Experts of a small language model: a variant of Adam for the experts.
Below are experts of layer 9 (counted from 0) of a mixture-of-experts language model. Rows are named router (the router's row for the expert), gate (a neuron's input weights, with its number), up (a neuron's input weights, with its number), down (a neuron's output weights, with its number) and show model dimensions 384-511. Each number is 128 + 32 x the weight over its row's rms, rounded and kept within 0 to 255. Numbers have three digits each.
Before each expert's rows: "comes after" lists some tokens at least twice as common just before its tokens as in all text. This comes from a sample of Wikipedia text that the model never trained on. Tokens count by the router's weight.

# expert 12
comes after: " |", " was", " as", " he", " were", " be"
router:111178109177148139191124145114115085095149135162132099122135109181109097123162123079128136172100142105139158102151090154151105116139193149146132166143164096099166123135122126129098098099094107186127111196103154136137215102118102114110099132123104124187146143077119153182115171115185129132125142067131101170146114140118118127105135066160112100118103163167111138143130104115079113123153
gate0:133132156095133136093155093142129149096127130070144134159120143159140163159088141079116085099058160130114176079140116144128107159163146169051108154150139113094151058116140202087133093203153113137111133125089092153099152138094090135138091196123156111179082116122097087146128122112146083124133131113078095114056131054130123117070164191140116058112145112114165090088092083112061112114155
up0:109136107126056116092136167107116112165147098157137099161121096171100105114114140151102130164176160110161156191089143133108127112095169096103132161146149160133139105174139167091169090137128101124201176206160083124131102127111171117174163121109115139121135096189137142140174101195146177135110077096165084183122096099074153150212110132103103167143123217151112160152100070149127140125117
down0:128168180087092120177113161152151114102081176106073130114131140172133042092190150120131114116089149111146116187152151069103136142133151098119161029091113128094062136085092146117141167141130100161126117167090150145105135136126112097101139168096153162181148162169140178091149126170159184078178143081076046104118140164090093170105124121141086107162057126082132129155167121045056146064141
gate1:116159166132072151165093041077127174180188114078097143120124086079170155130133125089153150089093109106146167140116117120132122042115089141162118131100113062183123154102092154157088157122149156109140126212109151127102198102136101135105130074145139145090099163101050071130096092157083137124145151066093091123148079168137103135118061111123120144122109064123048143151107106090107125103107
up1:146146091166111163124127085093129140171145110114141183135178143103163117115085104127078121140089165184109159101099130171144101120107162106126162098069130145140170089068151143170157110125127101196080133174160175134155144117126144116142112170107192169139142095158111089090107180112088125121151111000144144167105137084144128072106134115132163134056138109112108133127157161148102122106088
down1:195184134040155084137109137143135108127116072109166061120159088083124138145097154104155129165124128136134136161127121100116093171140138094114124116084148175129190079198120131220171177109116113109118081110140182148125133150130114121114071147075144137151181136173146142144100174119095071151168133190153111128083167139144113144137075191104135102071162102078077136149121114152098130163154
gate2:170116138130138117139132147136128083133130108119114112120139131100088128169096102138152162147129131136117110096117174152157168156211083094104071143108179091105118089117138164110143121073128112152170160101070133135101153122143175156117073204122136120165141149153156096114170147062080108186077079112055134129106124182105115104135122127074101140116071152107160178164045172113142130104110
up2:112141086166122087145120116163123100126122156092114099151117139163147103175077144159136115165137160069111101142163122098105089114103119152240133077115133133149107055082107177104116138116093170092094131131133088093113141093137185153103103127125088105125090135099105157118092096181040135096120176116152125156111062126149070110047107125105161155112122149164141125077113106123129103123194
down2:145102123126150134106139118149116134087173143169076103142122145147130199104172068178115128149100176119106155147151132141122067172119179141129113160145149097208111223136117176108112109121157186124147132180164145170106234088141137113141127108077192107104127166078152100110150086108159134141124152102139090140157152114145112121119120084097122110140134135077166105088152094143012155053080
gate3:068156127111106163159173145162121101139174124159149146153172097126165080128173126084140067126127062121106121112150085154160121114121170113102118124079095138160089064141133120100117095192122126109118104156137160186130166110114090132167109155135087139123110135118207162122193102097076165116143131080111098118094142173179135127081062157110114129108111190118170155127120061098167149145173
up3:158092139079111132125148113106095098121065114122151138148157200122160109169170189159155144119189069106165135135197151083179105162118181136156123139141117169184131144104112087138163109150132106215103118091161080112105097159172114143075158165106154107087142136120159099148115057089103152190143200118157126153087151130166103150121113152153137092132093123174127171122090154125117118115150
down3:130104108096117087092095083139167154177119110172100125089129081107149056095149104096084109055156169185162125157065118138173137153106192073113123123120091132056082136124122198124172112156141107110154106117110100072105164186113199165125149159139121147136127146135148125118134126180128137138100126144085134104139068208150150152105189074152152145150137149102060171186141101137090091074118
gate4:060121151155090134207106119140141164187126118128131169126003188096130118172171107126157147118155117051142160149155135190145102122163108102106113187116170147108104137140176118114083162118131126102128139095118132124144195158084129098127141089074112072174133174203137085162171139146133057166131107147113131124195166123123124132150095121119156118126129126128123155134089110160144143157116
up4:148147176136164151111101138151139151087100166089178016089208101121110177183125120143163124086133167121091107110164150081098138148140100113162136099148110105150184151115116155107181137071127152137078127141122134142126105143157129158160169122176094095132146096129115104079108102148107128089168054131115091119114134118143079118130091150048106141139113169127115106132206165095139113116122
down4:097132092117083172122169135098096079146078177135149131116072113047071093098079141129116117129127172086111165120073149143134169137139103116113126180173140083132114145188093129138090155160133109167114147089047151148134114162141113166102143124093092114112186141168131138127129080150119155087088152110136113172210129164179128121139106093134122073130146155141151119092215163121124061161165
gate5:080198136147123072138078171141061109106090111107062104173084095156144084109136136125089140088111171080133109112070111103161164130111169130090125155179142107112151152166120148127142144125137182180145164144101164137087127136165112075165149116186162135145137113124171188105129152093137148101161098100126142084177139101071150096049130069143101087128095102098120116134148069156096164135154
up5:122170151127109173116087155153116117170146175138140119120130111148107167084132132185126121067123123095133143111155120179152154149164100170163093148125112116156150113117079145101126111105156171158147120124101095128152137164182127078126133064099054115147147131180191153089129138079116105112174079046148109091163147171157104111161172103120138085104134121126117124140145065106142181152096
down5:079126158113165101155156112130109117147083088183102131143159074133104147111106127151169156078127126120087149115117136135110156102113131149172120141157178094137164162120103127113146163173100147103135141102145130055122173152106051172135161137122107154139155128154067075069110082106115126073107161097102145134139115128167109125107155143143117052140112077086114114115138119156132136105121
gate6:151089109115180132162156139115160166142131117098113113124080085095170140129142143054122094133069093131143064093115117150144109149139143155130125146132090098035100171098150136141131099132157134118098085105101113124081137133126169135154112129178166104109157116064125148151132151140183153080137143101093126096122145127139176136106129193153093047088141140154154084116146106106121101145181
up6:112135117122147164116145104123104155085164150139130105140087138163169116117122147069116116104146163109141134142150161086154144120132168132136158110131182084173144106132119109137116085138140118120097179110035189147126055103121177113067176121149168130084111128112158149106154079108096126139128151161129148134226143071159158146143151093187141144121111111154127125122108162181121149086152
down6:117102126109087117096097147159113169118218104106094083138164116103150121140039132106161153091123188133148127085149119106145123083152124096123087163134181140110139145156132123107108132134125139074124124095142189238156141117140152068082135148164121206124050143146094134158089133170146126168152133145134199116127163167158140098145129080187111134128127108128138112110122082148099112138143
gate7:164068154157175119121143161159107092115119123117097198087120156085101131130146157142116175159110128183175096164131130125131154130161133104168177137181183145085161181134074102177113184170131111122120062137135104109102150143161124075156089121148161167159144087120114174132109158107198158090139079169144100109148156099167190129122102129079109087130085159146162179121113111109118122130202
up7:097138108118078092142171118138123140144117109133102112128177126167097105099155169159108135193131144081087186140106144152153096102161143148052188164119146096085106127123108134123170162147132130109134139068106133076124107121164117146141140153097136103158146140104134094127111108091151159100073144146112113219082141109149077126123158123158099094104116188156084114119115111171111115113185
down7:120089129126128113163191142160152101130150118125107142071161148111107090109128088107126106130095164082079188080096139183129120151110151122142117068071169135157150111119109106131135120101149164132157104122121130004107127132136108153137128108136137146126175132108110127149110107106163122145132108124157065160086148122086138066096131141059140126114110133123156136142143130147179127180123
gate8:133181139117193149122129159125095104150186077126186129125140099148158121147147098137135119128129128068157142186162183118160086165129120167198115087093071059181085129169122141090078128143131135122140184099124067117068125077162153104148138120178089122146131152105128155150150110134168170121111123172132115157133133121076134145082152148150133123089066142128127141099114145086143093161167
up8:166122139081141103074130115132183128205151112184110144105111100104126145085166174148136161134102170156148120111114096165112139162179148147072131090085133134145162178133108122149074109073144128086101085070144152151108102080152132106145083151157083111169086164160110150164169110165141132147140128127134127103116114130154193146141130129132101165160124105124121090154142168129126109126152
down8:057107119195098070125122114124188162112130160094134165141144184100113188141085143046086119144136141160175130104145144141108125166152103129075110095123141070121151190136052122154139155148152097124123176118098146196176172152111109122092141122167132140148154177173093126144121164161147082137126139115079126151116111117088135138163148158150148129188122137143123146117092155171092107128165
gate9:149139133174123131161134144151141072102140140102170088106198129116130162157113133107144109145162093119149115145110121118133103198191121122173142114110210139170107112118152084120160109136141129155125080143149135162133150061098140176176105144134115132128136107124111147172152175144129151135085130163158132179163171138161144180151123148145164102109121159160125188106130132109136191090117
up9:085152146144166195133104080154119089125109183066101082108112179138046156199138165155169144148180102096142115186074100123174105091180119128053119122202149152159107171113137122132113110170161125162123058128099092106097089131139114133183213152171042132139123093143084095090106105126065140163129101144126092131117136146165102068156160146121118135150207102189177064112130133094148093134107
down9:116091172205123140162143116112150146113075230124116095147082058133134154106147162171119098148113153140143089174092176083079129092112079110151067131129116238156127087112136150150162080165120183135123106111100118177098171176121157142097107145123158132185117118144148120101156136092126142150175169079171111128148113076106113112168064195131146131128068100150083169123176125126121197077090
gate10:096178116178147168152144155015100077151103037141122064084070152175105173141102181081136109106193110101171100120100147095103114113079141131075084065141125135119079133156132161078149194138156125176106116147110127125066148118131107122099169189112158160157143175137163160107183154121151120182115154085071129104081080159082095103099128165105141167125214168133123082146143093124123175132140
up10:123103173086083130107109147158162178125133153122171133131118137082060159059130111114116169216209105102108193158110075081115156085134108171095173152177200065101190139136129088085100134126097151124112083134133143116168122157126033115098133113116093091061163116140131169113095139165140185131208160143134160110166124142121085117106138081123142126096133148091155167124122157124125139148117
down10:172131099126128140102149140111174179064181127110097119120126136097172149118183140124103140173091109164140136137094169076136137138189091151167171159158135103105159148133187111133065099120151084105129157115141120139067112138122194116085125137111130115148114100118107100069058145143130121108166147135110146116121162101146188124097160131145127117153138160089128113107115157124069112141137
gate11:034125143098177074128137105120092186138117192115140083121112121146129149128170186121111107192124186136137147107111118119141138086144106134074165130109104115078158131165162101144182143098115138163153134147156201144094153104121137197121090126096134060084140111139137149131079118098126140135143149086111115131149085089145145127173113113104115106148126164163099126162104095166114125154125
up11:088123103157131130123132113135080210126128170132184116127089126086126126171097105122137158117134089134111087126146097110151171117104090139089136092092141098130069114127114131142168137167104150078149157126105160104138129100151123160117152045104153097162093102142122134134134113052136122193086131129138127110161127092136103114134180163132089124156090136146096069142060148082093124137122
down11:149124122066138127090166176152088151147125119155122123147104129108061171079124141099057170121152170155065094131152121162071070148144112151108195094154116137123106056119156139126153175135170130099126134113162114094151122189088077165171165137058148108125120129187175087122179154114151153124137044137151190171143060155121143148158136144123154162203169080094103112065160079104077134144078
gate12:042188121140115150125150152158074152080159138139131148154141085088167074070153091138161148126072172119129116100141136138136143119133093177166164092094097134122140125131142134122133098202164120150144112157132079133182136085138111147140101182162110185182100161100067157090147130129077113098223096094149103165160118153129117131110144156148120192111098132151093200159137130130075163104138
up12:127088134107145118147128141137090122131126123144110123135156138110150129113119088145149084153140133137114148138078067149137153155101179148096130153140100126152135094120130088128178129119151191142129128105145062096101122047160149101159143158165084201113157164170089099126189116117154155150137161141153116129132096163147119159093106089204111108146082143148102151114101145082125124075095
down12:116108118061122154141170163113131152166097088065083096128056137119186150151060105134139105147104140184143111140128096150179138114110189096127104113148124083127124096145054103131136104106097176128126157141104147000158074138044165147117129115104174125156131140162129087099107178131107056034115114150117142129114158153165099145160115114110140121106162161165106074154111079091203099082160
gate13:121161127174142093172115147159066123161117087161172102099144172105112153143145155045171122065137121112122138144175080129157174177097134142144113153129078148080167138147144164100159149115162160105148180125098147121118140071130072152128097172161167162120117168168144154087112134118090087179122092112117127095190141148110155107177082096090150115168065166088129138177134131113127098102163
up13:154117122135122172126112101144129163113182110085108132170162096129091094130094141151095101164075116143123100147116132145075104132118121098143128110107114075183162150169132201099108099151133160173143118120136129124105122166166160079077136109156083152135188163109124124135085119099145110149095123127151124149164098147111156173188163060082172087145124081149097120090172207081080213099049
down13:141185112109118156148139145145177123097120181116203124131166141118120127181099093132190134139119136128151125134093093158073058117096168083144153132108069088142081125114150102105061147141125150103119089149159137117146143114195148119149138129176146169149113203090143107132107125164126154152102107187095128172090140170066108129218123115171067111145145046122051147133114148174077109160166
gate14:072117087074089116117148103119141148088177132164136073134105041099079141206144139060190122168089087113098129160146101086054106116176139103108158184166118127155148123157112120161139130144117158189098169163169097126093148098137106089109104165130160117124097154080148048124113090146148157108152139154083117170134110165106147140145173075098111126132143124118147131125142126151123106159105
up14:127142122129150106129109149098123123061131113094119147106052139105130108157104115182119156152211163110140116144132160140130094057134124161123208128135136134111018146153138142092111102091109181207122106119188095136168124158157193126088112183095153122119151091123165087133139105122137163158183065146112106121141107125109119082096214127159143111166104091123133066146108099135153089113118
down14:121110125115112119160129143125147032129127064107087132151127115129173119129111134068163125164142112080117106126138108099106124135165123114149153084100183123087059129086144090097111122103095145100140139149098102131051073112141192143147110113137164102171131142179175134154115149106172098095106185103146144163158208148173096165151108101135125090184152112112140165146138105116112148108173
gate15:116143137156159100174123136130151086108117140134194149091174084099101145130166156064056144143098183116150112100158131101141100159176080134143193099068178121159180105152128149103104113094090131168125150144149126141101194127136039171143117173122062144110140141092119151174161090156144138096135150085122119135180144194120128173105114107102134077036135160177109162096142135124116146147165
up15:149201126122196153113082139152163155149140139100118198133106145116103178141151123148135147130060175186098109087140054161113118104164161130097144161082122134183105143120198089167119091078144211137094063103117103116106118154155089180136146181098087050112170130169186097114119095139157107145092126156154166087118092113159115104141191086125140177127111143121109147077125134126086111156110
down15:096105120115074113128210121135124116142148162062089191094132127126148168115098182147128072096152101159135183111128156112123136092123119105141087200180117143146098145133063165143136196118142117114136131132119093000120050187102162020119151106108184142130137135133089139091117119095166133147137154066140178169101157081171123081105122140220138130116122080126143121144121184097128134095130
gate16:172098098142123106124142140148140122144104147129101176148188116117037160140158099174137162201149141120192160189148118158145125167155113144161101218118101164189182138103149142153125076072127162157191105181100169109109135116155150085118120082115098082175116119104101158180142129213172096102127124157109125092093086120112095148066150137123133106141158129110123103147107182172093151188077
up16:066128130125107147073131144157125120114063136125162135147188049139149129157107154092143147156074122147106121040127123161143096117111149134109131106150155085103117120169154114148114167206158101106087161103142134150098113134127163134131169058133116065091097135119182037114146110102084073104146198121082084041145144174082199149155106108098100151113197111090176104118105090124133183183117
down16:123097133140138180087096101069173077167169134180116150120132176129155163129140101173117099152110128098113162119142099119137084118008122090151152180122134149140137130117181045135148139095168152154150138113132165161137221096169130122155091123120129073127133113173155110188147085180125155150150097084113126127128141120139166134155116140117073147163108085100148102128156135101165095139100
gate17:107219172145118121083121125155136105131083127105130073136201086148084201140158131090091154152141157155114129078164119187131110133159185114114148133137179093120167200104139168133133135147167129131133187179103130108126096063137153184183121134072109093167097120121120171103146132171176154068129133101075095143119085078149172114099103128207058115150110179109093160108153101127093134127096
up17:136138178149113129124136133152133113110082194118129155166158140174157127107096163183165035145109144118110157142143185112075075122171088133185159100149120112126109069125095132155122155149134113096092091119167110099166140093181183150059180138129157089107144102144167137151118165114077137107131100119075133165131171067131109114102113115144126156117140180159130153187131135139106138129109
down17:077040113129031186156120126157136172145121090192139142104134131131103092072112127150140151164123138136122125059120068083115057130092144105109118076143122095097171192123090104139120080066121099138146123103106112086084065113141121138132037187165140150117089104096114095127139105108131125056084139121132077124113089088121142147163115121143103120143140106097135118135131164123151136162128
gate18:135163185104107154135124087165148186159133099078098149142125088091114102112130111138106117145108088155115128125135130152144088155109199093088104136113167121098154118128108119143135137150112180162099047132162155164112195111101141100133129155132151059119163095153125111102094179164166126131150109081121120147180087146148098058145075086132122054129145158118147139130148155113104167123173
up18:148128123129152157140159118126103092084169133122117097067088211146137138168137104092153102085091158117150124096057107136117126089127072163180188171121132118095108110109158086113120151139179099122156189137169126143093134099114115125116119058126125156158120167133147127149149147122149129117144136158161117196125170142107130170110138105131153144148116112138132157161151114124160078077135
down18:120045089157092155074161157116083084123145107068211078097124093145141132089111142092158155128122189107225100118156157147143160062139087202165167130232168111084163082094046159119141142108125098104170130088098112233145127170147130125177172123129126121101137114149149123161103122136164147149113121084154115145137092118123108123155107142162142094138206156111135096151123160178102151152136
gate19:112131143068207101161151086162131150084173116091095123055143154143124111124187123115142133149110166165124178076094082028148016111135119149108155113119093123113145102206128147115135121165129109118123109186095074114033173136123080142140055101168141145155086149117156027118150063144135168089118146108105133126111129165181128137174081131120119099111111168128120152133132103112129129125066
up19:106152157110187086101127082112053156102087181125105116078087111116092101150178110157077120107089155177160165147134101079174072119138089160114101119126164136166140192199104132172163140144167111107126123141094115106115112155166153123110146152174132121121114115216039108161155088141180159131078086151071137110109143162101104135140169065140154097105130128102134132152165111111119152158155
down19:130115103156113115195107151113126134104134138145160190102095109129126102130130146172079110141130103118117050126162173187165100106174150153146117138059175122116118141157142152068154128174165128136144117081173138150110118127111121088093162116102146151140090090122118152150139120117102081110153097112095155118098102090125132105161110116123104161133062145077163094084128134162136133081109
gate20:128096197160123173121129231139071165145076116140149147109175098161082098101062161115134108210155093109161123159112153109103128111154152193159118112129154136112143131126080088165160129082091150137187126127149142182111146143161118152143129136134122118107154108111173205150106102095198112141170160093147053138157151123174126089091164138148120085120087142092103103169144103169110188120083
up20:139119178101143101194114131123109037210137131180133115115136132162080165133133101135076112086126111168105115130122146155134124134059124119138133184102136103185155128117097135121141148152112176121077097167101125124061125149169130040110140142184098170087142127077138118114121137113118137115070123107146103175158184174152093110177167125131190112104111182106097122124147101129141135197141
down20:113069105122182076128140104137169154155130076115115148184122111160061137096153170151076129090118141155117136112075109099158131105099068123171121138190110111130138094166112052129074078135162117142104123126110125139119132118115126088124115153168075077087139080152115140055137068145110113149217131183121180097089154134151063177112108154094092125128081090197151125150188063093171109109112
gate21:088148120149177113135160127139158153091148129170127081132108135160101099145112113051122073181157134094106109104120095114132153131139118117103040174182124119146166083110109156119205081070036159142149141161156123153124129119121162108089121185161139124157123097128092143120153085104164082096128163132150130154117117133127148208145101095077108115086155123158106175080143163104078124173127
up21:092103162095114072101100088131088136115149118148110117154114100078159089160118216125146063202127124122132128161109143069151124100115096133151114147110151154080091144074120149111113089140132134072186139152058101110091099132111137125093178140100148137106167119109175087110102143133127118148139169124144133181121140113174083122072076110146174141126186150086094120197127094166144169099109
down21:137136141109180027104099198126152092149117137132135089101101125113071105115195125106143105171163135090059147137104176132139127149108132140140103130110174116174158115088119187104150088165115131191183161133107106100116175138099057097149121129175171131137086065161138114175155168169178146128089137063102081105206114120058146125107130074106090139194126100148017163138146103084147173119102
gate22:120169093116159180075134126105135109151133217131183162169137116123122132168172080145192148156077126107099197134126152167164124101087118171149090173114102164102187075145136124129175097126156155145134115139087089145116190113113192134101218130104165127185100133131092099115157117099136073156099104132103121142149160113100136147146109105139170094104165165109144144101109083109160122133080
up22:167089107155125154056130115110130149155123121112126150109166101122142110144108067177169126156082126150092146115084129196140096115108172145077152122151076129096120101185141111082108154108129152142127156132095171169157181113130140099102169107118102091123133193100099101120117151115141080177126101108169152169106181092145124101136159130169108123156138103157146115116108155086119188123125
down22:150109106096131130083130082121113131069168142093158145132096132130048065192150065140181212066132111175170131109116074125126126123134160095124194169152108151123140175173151110088142176122152238103106117138190087050120027181156084097140133128122178160111124124131123172150163165128095165097113085153108178120108125139138124106113135130083087212104117158066166135157090053146143158134180
gate23:118205131097135157114065127141091104143133187148153123102124196176172130106159103159143136136129176155145139144140185100130077120202166183181168079168162057182122121144157156099103095123185185173070108169114086128197175152131148086142152175158058084148131123163174205169129143110156153095065081128193169151177095150120107096166119087132228075161110159155129108170093102103106130159151
up23:070119082110139027137137159165138133136184153116138143142144146088150143111185145121060099136145132099146091103077161128197125122109091112089108096090182127143202142153129118142173142147094105157179130087117114113122099154164133092134092146120100149161141133188215133179148079162102121123156126099159106151158116123137170160103179162174146187106126096085144144097108103157155157123078
down23:140122124100083111142155134094083132180091126142120076168171126120077186149153131187090118134139127070148100103081113114050113145158143120112164087124093123202143170155113138173151160134131114083112116077164084148099024110145158121105122195124090148099159109160146128102092102083178144155114139096078136089162131113114126161116177086095094081136187062177104132098135080140147175136150
gate24:120095069151108098121103101102189133132148070124153134125144183122147119141137128148109121093138084147116164091140087152052120123092117179101149111085085120075178139089117110142117142159104090087082125099138099117150165118096085123122094141162115200139071099170120091135120173111106134195074080150121159148128108106125164117154119132146216140081119121105137120118144146090126125160129
up24:154150161087166119132133088100120130174139148100140180083117164163116133110058101072070156154089182115054096161185164082115143121121133112119133131148078021140103135130069145180102204157100210085182124174133134114161128136108114088128121088079091053068154101120157137092133107127182126107165167163147119204124138156104131136115145119073109097132104122134127136068143124188098137144130
down24:073128156070107127136177141111127112147101148159117134156157123076120150184118129178125115161117125110188159152116099130142139164140141186161150133140156076170151105067142123146145099248144185146192060150116145112129129108121134171161157098154119093160092062110149120126117114144158121119140091168118145178127163216116220119149152137114103065183136106139130156128175094129112142139058
gate25:099146098117087152163098163116200150134131111153075105130079148124101099155154098074148166160155178100149113072125106124058104121101116174116101122153137091092137114066164176057109065165155136079117140126136154125092205174067136128107130090173148133146105182085190109064145106158162148202137170063123078115142038092096166145172089164110120115096133121132140177130146165132132135121126
up25:100122124128118085096135148116074149109157124197091152168141142151052118117156149140122130114161174097197132136135133096145108155136119150148098113141130181082164086138113194162086088140116148146045079054130124133186169138093129115131128117103071159170082150146067134134234064114096152176093124142146161096117034172157127114190113157131145109104119134155069124168146163156118123107172
down25:152210214109162131107077125134141128189129120124172116210126193161144081104133102090140174110141118101089095193139158145143099127124165075094176174078152109124054128159170098122189139071122113142134118130149056111113187094089143125179083163146118107110141115148079133142099123130063124156178161085170098116097136155167123097083135110134126076118112131121157160100075117141128162061148
gate26:074114165143148172144097124088115132020112121172180159126161128111105111144170144108174181167110136153129112096109127150169126154106135229143166171158155124127149120135130103091123114126191103225094118163163130097166151150184132132102126191029217121146141116115122149075123113093137111129138169154203143159103111169138163126094163107216084144146106066097146099146122141192112150154123
up26:106159108102115077090089148104174127122163120159052219100160097141197121139115133133118142150123140153111043135091135112175160110116132154110139054127125131093148148129143103126141137168076109129145144121154166130128152149127140156106079168146156135123121143039107103107124156079173116152116100069097179156145199139076171116179123096116112110137135074100130146126133072149136133083161
down26:111124113095115107093106170130080086109118114073088138139089177173155110157104143110119110128111109086131100118128080129129126075112132145037172127087183130102131106109072149165124122172137174140151150069157066062159121175108096200134130129120171189135145205135159139067152039207173155106186148124037114147155125131119155092156177114114147115144187106152149139134177142148116198175095
gate27:118117118152074065159094064119105114097115120073131091189155131120191102131104170092118109113164120127075196077182101139133105129145123143127190202115094109118171133136115116169104192127087129087131124157184108103096157092157117186110073101133128143137148158097073140136092163114123108144176140117153179143140129141129107110111106095094152148150137219144146155158132172116125092094027
up27:206106099151098127078112119155221194117117118113188111128132113158137136137143076139179184162151168077109135097152098159156134149131129137130135147133152084138125155151169127098106153091126176135169174124139137147150162158150173172131169133140076105092171118084100157141100133162070093070132107138187085096191109154148158054119134125138141118133145149064136149094053097099176125123119
down27:116069071131137130114160087158103101176028168128166139132160095150129146114101136128072194116149169130108177086162071122102158135188106171117114099121102066134094128134125190129132153073163195082124084121135113138139119161115132126048126135176051143104133180165133179129117126134126093144131179186046099105167122143197148139097115101038163193160133095156153129160128104126121131091094
gate28:103178134136036096148136166134098092171138142129175117098168082149149117182169173104139125112113132124127100148132089133174081192148148119110111139080150153127106085076069135177122067155128092173137092131098095145088143112156132137107141107163113143172111085179161116141162138144169121133144191119055113117170161134098129099122152091189113120110179112103158151085151109120150153130116
up28:120181112127127145157118144090093072141131069132115123125130082141130146131121121088129195132154169130161142111124059118135114171080150119183103178138093091170068130125135102211098063111169140119122227176125100151134163113120097110097136042145128091204169139141177165122128126127189185142093156118165088154135074111145151082162113098125163113109139091106093172125152127137103088134138
down28:161126129128150095089162128141089106156173145154158059082120166150077130133122126139098097098134157133176110183121116050167162179118129127109124130093156139103119128145149090119091089140114161158118113098109134087157151134138198178125130101152096118159105102140115189199098089130164189151022094143158129114135095117191130127068134117109071105087179141118136101109121117094077136177195
gate29:156175105132120111135105146091111189154165159078163130160150149151086137116115140135131141114093139156126127061115079175140105149139126115104164100110145101175158102105154100118125185131098183163102088127093148135146173114139123165146137145140109169148159128138182107117125165132121129088105137091120126159151124127091149086141097114153139089131157098122138154088133151142104131116161
up29:155083097107129116151104088167121086107121129167090168127058127115143176113153065145109164108121108090132119073070072144089149123134131125150114132136132101121086160195108137101121098094109103109222127085155126119126096124140153119128078160154114145069072113108061164094152082154148178126161169136070102120115142149102117126107215140080142140131144159103114104092156128089131105139140
down29:081122155158158136107124146180078149092124139131063121138160135188203109124144185131125128167105086086183146204117091115176127109113196154128149094102104151131117120134122120208090079130110108143129146171133096214099170101174144102116088081160131159075054118076108109136061148136132164095126136106113174143114119101148083145120085190164131166144151124135113065137099185137140135123131
gate30:108147098148121174213143152173130100159104101129088134084140144146163165107098149133095127152087121093102160114128162133144135157167137140137089124096110132107078179082122133128118129152135125125112153157098133123147163078161117143116097123073102110066174098065108189125131146088143127114140060107140121197243123131139103075116139095059163167112182066169113091135074089106156208139085
up30:096110152097114107101163102152138146141099140146126121124071190112143131194128187107143157086094144133113116116165120121093102068159199108149119105139154085100160114184124158129161121105112149193112103165159067143098088134121140158134177092164139145144034102166153034160186111166166088107137180139113137131111126129140162151086080200181138081096121142129166144150115170166110096143133
down30:162136165128127100091044104076123114121131158153144118115139162090105124122107083090133122144098142137067130092109160123108093136103085104128154155159119128150109132126138088213196144187129139160123098112127146100148163159144122175123096189113129105139152148128092105128095124094092121158139116131135200144086138139118125109152142132154173104114167139155139109143086133149133065148128
gate31:080091073181156143150110140101112105105121094076138156121108136153164097058116123109180135141100070076164167060160141117087115159124083122192142148137124172133111140215158148108140170182155118153137175186114112121115142108130131141117137074109145110169130117162112116148174115160152074174149134135121063120170095171088177144177133138096141077088152095060132182115087160108071153135142
up31:172172122120108121123181182143150092116129139166112168119108126141067122130146127167141133142174120083109160159089134155156167104112172127132071116164035125175134142118083123147086085160129144144185136105143099067065121144084153146096119110115126162127080082153113152092089112119130135083194148143177119159130096080164141188091135123113068151097150111148098184087138128159082096180111
down31:180132136098082126092137114151113103098125115129189167125135120111163114107163099077079155105158090191080147171108121166142075126100125136123124079120136136124146118102020106121106110113098052145151160157106149105215201124117094098134176090160115105147040144153099154183108173078118085089170124145137147150152161110087159130151097161139069096128125124161121092119089153104125148091152
gate32:096083059157180107098133163193105163084116150124108138137118139118170125169225142096100142123070155170147093147178136107176100142143155091090114119122118113185137157123166111126074112079140148188076154073137108147169180153120136162129164167122136097128176143170067154143096089145112132181098119101160131124100166129099132084098157126140144074156144168163054122084100101114103089148156
up32:179154162106110092109097147152152121155107149155135133131154077122107181128082152072125135115151123138141123134126156100104155140122131139176110148177101080076131099101102158145111151163073201058098113175138185117144110140154142118162176111145135125130070099096139117086090114056131121155104104156125106151139143125091165171145112159104112158118107110088125126097068116146145136155121
down32:083168112144111105100138130156185034138122101127141044138105148072088105131126120102176145148097175107150165168191104147162139157108115104136129100090220139116088121163150079165138131101099098141146119113150201204152094162166054131168090174110115130096143121169156089194113160130189116163111110066103095102138115160143144167111133068142138109107123107166093151144143100165111114109083
gate33:075147108156082142091129121102137148068117117146131120111122103138092103156138115103165140172098144121142133110114158167132094102123125095184125149164079112130108094156125116133129121186134131088128112106167150141123151149124129085131122085143153152196133154128111106160123045119116089151088171117153077179131167172121101175163151143089114142114171137145076114087150139135159128176115
up33:129081187162117138172117173163120118164083162113098145166127146127148097150173137139079085116142074117120121178120165170112152168154147132064053138104136111150114125099100137085106129137195096104104150088185112162142114136109128133080124184134117136101141159177137196060171124096089095128107063158155128077136139120134163152177114138131164126145097095139201116132190115122131131136170
down33:129135155170109225125108106116093129123138163090156107188136104170146172110145189126084225164129098165160133113135084111108097131179093102125100119100119081099121185136117120116083096087127200125128150156139092165160081132137089144119113162081214103148106165137107099123086104125106168107162140148130048108111117070122137094129139194174130123114115144148124133119118154121129128183091
gate34:102200139091166129211097127136136137168172106158102121094175108160146071134091101151097169117153109183070103094180107115124149134166132162187076155052103149134148130115094192091112102116084135141096097106151156139089140112154162096143145158099094099133161182109149145058122150128165102158162175136117097104138123142121136118117103109197112114124109114169160041133105138089143155135130
up34:088100164145101138089167136164098127118130094115145127160118146074116117097144127135131097167079144122131132132121123092149127121149136119144162103125112090081176147073134070099121110143213126125095113108137083163104162113112121141114099125109106130106156154132125148152078128214084123119159132142124142103123142109213110131113084121101125134130158116135146096144163145132157117166132
down34:134096078102128142144136176126149092134129086098115141097131150137093157130185187120216085154118144145094116116092115094096108144181148113181079140149163154114144127122100142059088143114146149113160074156054150115104153142123106157186061165171162145164145073124100176094071160156140120136174166120130066135170163157161195146132178112112107124118175144095126064164156115106199121113141
gate35:108159095117168162147115105116116118123115142167152111118154151175091176117129213138087152174119211075179118116120156168118127111119131170151179098098137118092111166121148116113091138132165089119143097168080160186088154144106102129125105104103149105134066110097135110089103120150107162126080129119101128180104142109128156086127168098164144101119146122119114133096164172134059138172129
up35:081117097136140113120115125090086103078153113113153060112160128157178120136099182126029107126108146112124140134130102123134111074147160121122160175134131124107158148131135136094126108185147166152068164117118136142111132119148093123071183174092127121135090135101077104178135121136107103071120129107118095219141119104123179135124136097112149132093142038162118036123152078119135117123150
down35:083083093128105107145119135090142148096138103139110164153191126173130091134112141073096159146118201140167137099154101138103106132145123029108150152120123121180157143121162072105172192124142090126173106165124176095151119128188117125101178124129110122140119101165114085130107137119093115102076118154071103153158112153051112137146130115129123126107064143077122142090138132162122130087132